config = dict(
    d_model=320,
    n_experts=32,
    experts_per_token=3,
    moe_layers=[2, 3, 4, 5, 6, 7, 8, 9, 10, 11, 12],
    normalize_top_k=False,
    routed_scale=1.0,
    balance_loss=0.00207,
    norm='rmsnorm',
    norm_eps=1e-06,
    tie_embeddings='early',
    batch_tokens=[32768, 65536],
    train_tokens=264700000,
    steps=5567,
    dataset='wikipedia_en',
)
Below are experts of layer 5 (counted from 0) of a mixture-of-experts language model. Rows are named router (the router's row for the expert) and show model dimensions 0-63. Each number is 128 + 24 x the weight over its row's rms, rounded and kept within 0 to 255. Numbers have three digits each.
After each expert's rows: "gets" lists some tokens that make up at least twice as much of what it gets as of all text. This comes from a sample of Wikipedia text that the model never trained on. Tokens count by the router's weight.

# expert 11
router:118119137175144109113147154125148141059161144125125128128135128141136141098124130158135100135164130137141144070135124154146132100143127095124167165133125097151136103147137185145159116125099141
gets: " of", " to", " in", " for", " with", " on"

# expert 16
router:108071158140109128121170143142141138146113149131134107121089148087157127118110158123151161106149116080131140146135115149116104164130128143160121101121095167138100105144153102139106145135141161
gets: ".", " he", " his", " He", " her", " she"

# expert 29
router:139146118120105142111152095131133158085102146105100113125130132128167127148120169117126115094109155160139132170121080092157112133108146110144109119108106118180120105183096159152136143117161097
gets: "–", "/", "-", " (", ")", " 2007"

# expert 19
router:107139136078146130145100124141127136119102072158128110126135133135096155140138093091142147147124133116107153184118127164151120132117103114150142119123152134112134126114159165123103149114126119
gets: " a", " an", " No", " A", " one", "a"

# expert 14
router:107144140160133105126124137132114128104117134135126122174119129136106147136149103151125136107118106164093086090140121136117189179147117151115147119089159111116109134149105111123155121135128100
gets: " to", " the", " of", " from", " in", " into"

# expert 12
router:107114124125103119120129127134110150139092072135136114155145138173119126120117138138134141157149141154149140121112109086144106136078109142121145078131097141178133141136119145134134143146138117
gets: ":", " |", " October", " September", " May", " January"

# expert 0
router:121119158088107126109076115141134143135100126146110085167110133125075120115164149116098141084126141128116112168111114155123150162132061111132134136098149100137149093099119146121122142118147115
gets: " (", "N", "S", " E", "C", "°"

# expert 8
router:144133074153137130128155094131126099160154123093145162097102131142149146131145121141098123140113096176129110107118123164103139147164118144110140072140098141135171149107159105113112132111100105
gets: ".", " States", " film", " York", " Records", " House"

# expert 17
router:086134145173118133121162168107127152123133118144143164114092157130100098117113158148102139130108161144133116098134116089116165161136154099124121117132166135136149148103126110162191162127151151
gets: " in", " of", " by", " on", " at", " with"

# expert 28
router:152162103106114123130167100130136133164137093147146139153144141125137110138139160122105088107106105163099105179144110119138099101093164103137112130113111125143160128120102137121154140137103153
gets: "1", "0", " 0", "2", "3", "4"

# expert 15
router:164144050133142122141121139109128117145157153127170141128136135099152124146142150130140142105146125074126103111144184104130111154142148152116109159112135099084123133121141128103055155116099137
gets: "\"", ")", " which", "s", "ers", " that"

# expert 26
router:143111156127116118136129126147146123101120125097093090141119127136113142137124114136166106089136123111126135098085108135120104122152174155119139140185153125117102123149130105120114140126144150
gets: " the", "'s", " The", "The", " National", " New"

# expert 5
router:128148142088154138144113104089101064129105113136137146112144137114123145163109125119150175182116116132112151161162099140151093112135164099134114086122103127062093138161111161114129097118090126
gets: "i", "o", "a", "u", "in", "ar"

# expert 1
router:106111123141120133136090103135127138143143108135093138162151118133084124135120117135142150143133132152141113154121162128105093129131130087105119136106119091115103119125077095190147142132137149
gets: "-", ":", "=", " •", " Born", " -"

# expert 21
router:154161125104103118088169122129102113161103132141163102136132134126143098108157136102092105123161160118145111162138115160134119126117142138133139088144152127154102093080106118104130160104147095
gets: " 1", " 2", " 3", " 4", " 6", " 5"

# expert 27
router:139100116191120120138143156147138144098109170087098106093112161134156145130116115126095122160112148144133145102162147125149116101169104077147139131132110142162131151138135154099125134130139118
gets: " was", " as", " \"", " is", " be", " were"

# expert 10
router:105090100115099113124103116127104122118148134131156168159179124127170129118130149140100165098123114150169124135126110147080092136084141117119122098090116163094154156166088114132113139139081140
gets: "\n", "|", "==", "===", " ==", " ==="

# expert 22
router:146109160163124128143125123095148111105131145147046090120110149144151122150172119159140134118131114107111079084101115144117089116158123173127099139103103149124157114140091134119136087116153117
gets: " the", "The", " The", " a", " of", " ("

# expert 3
router:104112093109090132153169104143151148122162159083130164140170172122170128072136134187111130123130115150140078132124155111163145112077155122154150123125137104070097114138155145177082162128152128
gets: " |", " ", ";", " =", "===", " ==="

# expert 2
router:156121134130132122132181064092127112121140105111114136159111113127146158119080164126102097152140124128147122136073126120114104129137118169141151121134093122128110111079107137111169144139082082
gets: ",", " and", ";", ".", " or", " but"

# expert 30
router:139142115128106130128173117125123137156152143142104106087114148129137133104140130101106123144128097122157110095147156123138134107083155125121094156143132137129099133150059129130150100135136118
gets: " |", " ", " States", " China", " Germany", " USA"

# expert 23
router:120162126123137108126149143134115169138124154133124109132117101107141142147145083114167141121125112103119111106121127107137130135171149135129153128191143109147129180063113131105127154100088177
gets: " the", ".", " The", "'s", "s", " its"